Below are experts of layer 3 (counted from 0) of a mixture-of-experts language model. Rows are named router (the router's row for the expert), gate (a neuron's input weights, with its number), up (a neuron's input weights, with its number) and show model dimensions 0-63. Each number is 128 + 32 x the weight over its row's rms, rounded and kept within 0 to 255. Numbers have three digits each.
After each expert's rows: "mostly gets" lists some tokens that are sent to it at least half of the time. This comes from a sample of Wikipedia text that the model never trained on.

# expert 66
router:167168115167134127096186130189085131123147090123103132114151174173135142092094140110149083178145201087109129120157125130115111079118115106091172123084083112140133087145107168143120128146148149
gate0:120094165145167111140161096128103132114144074180142085142106125124111148135103145222104124137066125126163120117088092060123115142098086110079101166169116124140116156062104168114126119162109156
up0:092087084200127088102165140149163177090098141156075125134158162154124157097093113075118154126136130169174133135097139115133100188154100140160122143144133155118146127102087166108064082139067113
mostly gets: "its ", "ety ", "sion ", "ings ", "ness ", "ments "

# expert 26
router:119173110128140121089128175143120106092155118121158115130151160167156163140116204156180096146151130130117135115160159111133120137165090116117140104084056184078156124141095129170129057148130073
gate0:127115091112154141118091013081082081073066160098090204131108104087132145136138140111144161148140127126123172181152109162112132157081103126164167107116090106147125129134170122124149080134111027
up0:110133095152193103143063134149072159116145146128085080117088096117132136108156144142156141165101111106124081123137116118168044120106137152116031095178139160141131141123095092102137173099113154
mostly gets: "Vill", "adv", "rem", "expl", "Rom", "Ev"

# expert 81
router:148159128155166097109124119150103095082177139122141111136130143156186126090095173153189143107152114155129140116159138152091140148126126100117125072119123194117170109147144164144114092110185098
gate0:111093089095112132130143142162158097156128085111112108145156115095131087079112084123199100108143084110094141163162066141199133090134140136110108192122153094105125158076140057126100136172069142
up0:183099162109106105120094131149161134190113111092111169092154155136171148107153095143108129088134149131129115148173153202123140123121150108121095182145190145075140111145116104147166083161105134
mostly gets: "ah", "ö", "á", "Kar", "Cr", "Kh"

# expert 92
router:171174085158156088082136155149081094109146118124149115126182148209157156084153148153184121113140156172093142128135160148064089130143090119134126121120129195041162142144082116095142110155126081
gate0:143111104239078119168199146144125078121125098137126143119170090114104151108130105069213073106124137115074107152152172157089148106164105214174075118160139136105107128105113107133166108190134123
up0:143136112117171141161116175150196128098159089170097128149217121111116093124100147109182093146132162118178126128169142142173151116135143137094154143114119075117132137123105118136135106134129135
mostly gets: "oung ", "h", "ittle ", "irl", "itz", "í"

# expert 7
router:159158113170123128137130145181132102096123109174161105142147206148163146115118161149152080186135180111116152099125170114088125105129130110121165116089111132088153077168110137121086138163134132
gate0:149089107150172149167158149106085129105151143099154094125166134111062104125143086135093033135089097168082129093144098142177083142153079092161103106182103201138098156159124107133144105124076142
up0:069029182087107178151132092124128164087126179108133126136185138161135154119106139121154118134101083132115157132181121110157167123071165152131136092121120108134057136085195127060130107124111119
mostly gets: "g ", "David ", "Peter ", "Paul ", "van ", "Mark "

# expert 60
router:175136090158171137025137143165136140130144099144151131101151184158184175085077122144133104207148128087126113140166148154118110086153141082096195122125130132097141093166100123133118107155134161
gate0:087109108098119110107093143097184142071115148073132101113051129136196170132201151123190107095168099147071090134124087142170113098148123118121147157119104088154147087172137105071075142125117154
up0:150128071142144172094148086159112148138077084136095135148108088115063118083136129124142147117178091170100179139160134142126118174138127155140166115065151174145163111197088116110133093134118150
mostly gets: "ors ", "ther ", "General ", "ater ", "ress ", "House "

# expert 58
router:120177030196131094143135136198123072089166132140164103119128157139142154104096141129184138160169118099071162108115137143136115102131123120111123103100111142103161090128091155173088139137114138
gate0:115149128111120124174140083163164116167123114129110164113132125149149117121105133116211092112170124115167168127124115106150139071133148175156172128108072178142173174110106140093188187091145079
up0:158141063120186041151178123145082207145147102104117116151125120102102117131154093103167107131171183168160162083127121141138105151162174112158097156112131193124095132138187085092146096128147126
mostly gets: "However", "influ", "success", "comb", "larg", "however"

# expert 80
router:100158096179169130121135110137084100106167117150213091065133126133141123122139171161174123127218140096130171130180178132116111140127115083129177112102088112104129152111054130150092084136151083
gate0:172144169163180111149190107187163106106119143162116108106070151152136112158176139123110095154152145189090171115149166148133123171168149166166134117105089101141144137125109086179105104152124150
up0:171079176101135133135138100099118219158036145116135153150111131100149090098147137123069113062124075109082101104081112111109114130148133098177125145205099133130152174149117159116062156115087118
mostly gets: "ah", "ich", "se", "him", "ish", "ash"

# expert 90
router:151179081188142153126102123133124135103155108151182092117208126162132158152108181139167101114129146143084155143139127119070144119142114130120109087116110080079119086117098140198038113140189059
gate0:174077154150104107156098131142154101188145102144113103149124162110187125126137087156120117107099163165147161099134120128116128140100136116189095029102149073154163140083117155135201059135113128
up0:200173123082156099136094121043107102163138173173188170172127135114173146150126138135192064101171145092087107096133124128082085171148149126111090139144133159149122150070093101104155100102136122
mostly gets: "on", "ti", "ori", "pec", "ani", "ev"

# expert 55
router:163208078201122116074117194129096123121174111108130133107167200141190120064100179137199079192182142096128159121135176103144138122151107095072116129075106135093157105150117129126133152175164148
gate0:113113100146108131191122148108156105161121120082084151101128141141145187100076133161133155064158090197100137155122111140155120160103132138128100136140154147102144169134133162145113109181126115
up0:109094174125159104067117124177123168093128094140117123111096189116133120132083128151141104141140163124132117133109104118137130151143089105134141149202143106116109091149120160136133178121113124
mostly gets: "film ", "published ", "film", "Music ", "music ", "medal "

# expert 65
router:130185061160130113112140162137108133119149133124179085110142107177137119089143136168145090105147102094068116136174152115108100138144094087143160070063100126148164124166112131194077084163169073
gate0:084128188141131123123167162166173142106098145113131151142172151150142145057200202067119158094127117152096091163100156109114087112185127104190163107137120181140191172107169141061123131102127059
up0:122119195141121130171139106115137132109125126151153117132087181120104089112180124034129111138111088139061098127069090137128111138125108118172115079117102132127140072153129128160135143086059172
mostly gets: "laun", "hear", "coun", "moun", "day", "campa"

# expert 56
router:130160121198143126109156151153139109099109097118129092105122122137198144138075120144166063171152120131134200119130169156121095062155076106098169097055088160118150106179081159129122146155153157
gate0:141121166037111191125124158038116134068102019117115107115160189099180121115159150148158174184164106181126082085129120130148129091156133147114137098096107113119127183135121156130111119086112118
up0:160140190061086135127157141152139121142104146133173103125183110167086108172144015175093141157148160137093183099159105112133088201183109075185133163107140139124091162137129121107106152183121148
mostly gets: "government ", "General ", "station ", "member ", "group ", "members "

# expert 103
router:170176051138129073096171189121050085079159117113132105116121190135159136105094167124170131142185114062090145142164158135121132104132108077141155097067100100112159061174068146173115087161146122
gate0:131170136086080187140102136164162105174163081108139125057142122119107123129142157119148175091158116169166123078099151091109146137117131124148162100107169152185156118100109131138065122149148075
up0:094144118087115119091116122120111111095110115122113163132085206096141190163069115076096139142153146115136113174112120122166098137121140121149166140165095091121124067155190083104156111096136173
mostly gets: "Mon", "Arm", "govern", "cross", "presid", "minut"

# expert 63
router:154130052220140085126147133195066102077136118117135105064138106172152128094116142158178127169206137103114146100190146140137144114151078117105136072125110112161153095127127114179103116155176131
gate0:140155175107120162115108139130151160083075110179149138106131118077081079137166115138067111172121143127123158178097119072177164057157139124126138097107186107100122143151141095161129151119170139
up0:051096114094147088146125148110109107066109115113178128093093097150111134136128104106169122081164103127161100110110075092088107132193159074119184160071130097119147086132103136149071142119111129
mostly gets: "influ", "foc", "comb", "comm", "engine", "partic"

# expert 75
router:132145121154120091076192151148056123123160154124142115123163130164142123060116152160121104164127174105106131105118150129128095107142132096116141122108096118080143106203073154120110143132119044
gate0:159123133101186167085158119118133137130141118169136121130211154073075117122067135161165146107111076169150128116131124133116188137158112097125067099148166067142097137119074140097146083184124135
up0:086117068177052094153202142097103087145144155151078183134121165102117124152174113105158134114047151095137154139150116128075130135101128104164158151105142131164152106120157097169200095178078124
mostly gets: "): ", ": ", " ", "', ", "! ", "Le "

# expert 125
router:157129075149143083150160142130060098100159133105145119118113147141167151121151158126136114158132104131087141156164126139110122085144101091135167107079115104141147118166120156191101108109152107
gate0:146097130177161105112099080140190138123142133121093171111123110131141175121150063115095136134145158166159119181123130107112134094207118124172088174146088107151151107062084136166112084200101130
up0:079071167138085072180130095101089125066141147125127115178139124118110183108135095215027176150150164131072084140114134169118146154149098163113148146172135144128043116158165120056148174093200142
mostly gets: "Lu", "Den", "municip", "birth", "settl", "environ"

# expert 82
router:107180098169151132123163099151138070078157094127184070101150082163164132129078157164171109117145146093077145114118139138156135074120113108066175111114101110114150133136078177135107119164130108
gate0:101103118088021166074118133105091153117123136090108138139103118126110140146147091099099156126158149115072137108107125095215173122111132137059156113143126116144178133181104154103086124132096097
up0:136128101149173135092115180197172095115168178072090144098081112141144148142135130159119125099089145166162118122091174119096113107173077133136178128123102172116103151148125128182106141094162129
mostly gets: "olu", "ori", "ri", "tures ", "ces", "cep"

# expert 8
router:150162117122161142078134156104065083134136117169197112111156138159142190099112173141172118183153091110102129133153139151159111126148111113079101099146109120112176130151111132187138091120164068
gate0:158118165131114142044104130130128142194115123175086122117151118146099132182152117130150115203105122135131116186092151173064158158144088137135123110111091124090120113166175157110134031142131110
up0:171152121087092172110062105138154177107126136081142171074101109090131185046162102153145123098179126150183165135140118133167139184114157118100168173142118113126119073154146071117151060081169134
mostly gets: "rem", "iv", "estiv", "clos", "igr", "pass"

# expert 73
router:184158091168119100118157129147079090118130127109171091107147130130141154084142103142164135113150161148104150092134198187060133119174139128140116080076122118098127123145124148197116096127150040
gate0:106105088155068125163044111121125145141162195115082130165158168125127135148124181128116117136096113133143158155078134139162126119153071142090184169167159126082099112066113131192098096170160111
up0:117098074176127121124100125195178141171143116139098094093093110085094071100113088141123139080162082115075127143132120092112171168084138060141047169161118076165111145113103148100138111145108083
mostly gets: "Sam", "Az", "Turk", "Ma", "Man", "Raj"

# expert 87
router:132125140136195129095123131120101109123146140100137087102132149144192115117127154174159097108170173117103134105166166147109138127121106104059132126075119083122170099131135140160114087153192098
gate0:128045167133225097160115144165136109131165171125192204152169136110126089099143138102140096101058163194137141138167114139082141167073218149129151150141102131142115137142164118165083101134177096
up0:072101136111164172121155111065133108143125113127117106083123085148093108134142165138058079140082157121138139090115133108124095069122142138095144076112120091145085089131069126147170179112137150
mostly gets: "Kar", "Sar", "Ke", "Har", "cre", "Ru"

# expert 116
router:145152071176169050115159146158068099116169091125146082127119195122141145114146143158145115180149098118069173109143128138104103138131089123117142135067135124099153128166121129131125101153170079
gate0:135148164103104155150124110143160195110152083149105165103097122117132172155119157089115064104118055095149190109126093170139059129129084117131160158130118153117131120093142084117146178214149108
up0:070194153115192141200079100057103112176129159218106139160112179158151162142194115080198156101159101124102195159167084133138122165109121151173102159119137137102124121119151114091155126079106138
mostly gets: "Coordinates", "Anim", "Arch", "histor", "municip", "settl"

# expert 48
router:156092072167154111104154140138125117114133107106217137060161179121150142121143123206137088129166128125108136126138149121078092098145082097115186039123097106167136107149097115143110116135130092
gate0:134146122170111150157149111135151181129159119116173108110142165126115055119159121120101109143083109149125085149094157082160158166139178100137167136142114136145133206111094173117089064124176113
up0:157099168128085151164174179141128116126115152125223150104124121086158097104135110119126144193072127146138144136102180133066135127156110118147112109100119108149121153195131123121154145134128176
mostly gets: "ight", "time", "age", "ower", "ace", "years"

# expert 16
router:167128104189136142122163129181135135095140089144202110057152108167127149100100197137136110116128156151129158140133125148129084094113095150115183071120134204080112121146095130120110121143144090
gate0:134162140130118131146124186063071147153123129057125110141157140136101091211129146101110123103120132124088108160150121096148141118193170100171133163142139108156124149100092153125144135111133117
up0:118083112134194139147091183109113087114169143169121161092115145146064153119178075117109106107103138074128186162104158125122087076143062059094133115133115154144146132091151071104083133192150113
mostly gets: "Ev", "Di", "gr", "Gr", "V", "Par"

# expert 40
router:134125085160159060125160140140136114038160112135153079112141169145155152093110144137121112159186108105108149147121121120117130112137096125095167112099114143133120097119080139096089130140169121
gate0:122086157165135176148111127131128173133094131112131080124146123094065115120111123122153125122107121138115129158157065179133114060128095172135152168113159111130151116150133158099136130146092127
up0:147091125135090142188123137151051175093201131087139189132160128141133121128180130114104096157109191108154045106105163136139101100127070176145081106162135176077137149158099124085069122185176130
mostly gets: "189", "century", "rd ", "181", "185", "Charles "

# expert 38
router:164162116142124086112138146138058102151141124117172125151173178113153137146141104130154022228143136046121151093141153136120133086108113109104135124143115113093136057142089147175117107157166103
gate0:118087178161145145194140158088131105157056128130137118173108153119086129151152150108133146147140077141128137118217123111090133148163103173164123122153125180144171155127174125180150105083214101
up0:162121108149126152134124133137088131168110107140121142163148159116160139159155138135111110183141168141157067135172133143156141157107138154127108092119166159107145192123099056112120099169156124
mostly gets: "Votes ", "Location ", "Born", "Succeeded ", "event ", "Candidate "

# expert 28
router:145118084146126089137176174126092114105160086079155093125209164113142166110113157185128115116143159138115139102140190182121120108143095111138109099125113161083164128155085141122120071150111064
gate0:122088132131087141167113035168173135154079108117115117113151133159152089093082171115143149138145078145126141161129084114153148104111153152077117041160150075148156123126123161156208148091129145
up0:094086110166167143125063097134074061149135179082143109134147156137138120132074187145138146132112179091099112160200121099087126143087101172134143119136131148146151099199149145167122120117157160
mostly gets: "activ", ".", "igr", "od", "abil", "ubl"

# expert 70
router:180149097152152123092161117145141126093153084164123135108165199135160140116086154144144089206144222086141168101110159154086092122170092099110176082114090128107119123171138136153133129151163128
gate0:062156163144130101092117161120094127080102104121121104142079118062161174127104112124135113117143115209103136113111116154147108084197096141123151147140166144139139175100135118083165156115078143
up0:094130121135140042188132149091139142158110114150168153059148154086128087136153153075098093136152071095111107118073153106116160104126110117119161151147121183096125084131084188135138166164143138
mostly gets: "tic ", "York ", "ial ", "onic ", "med ", "fication "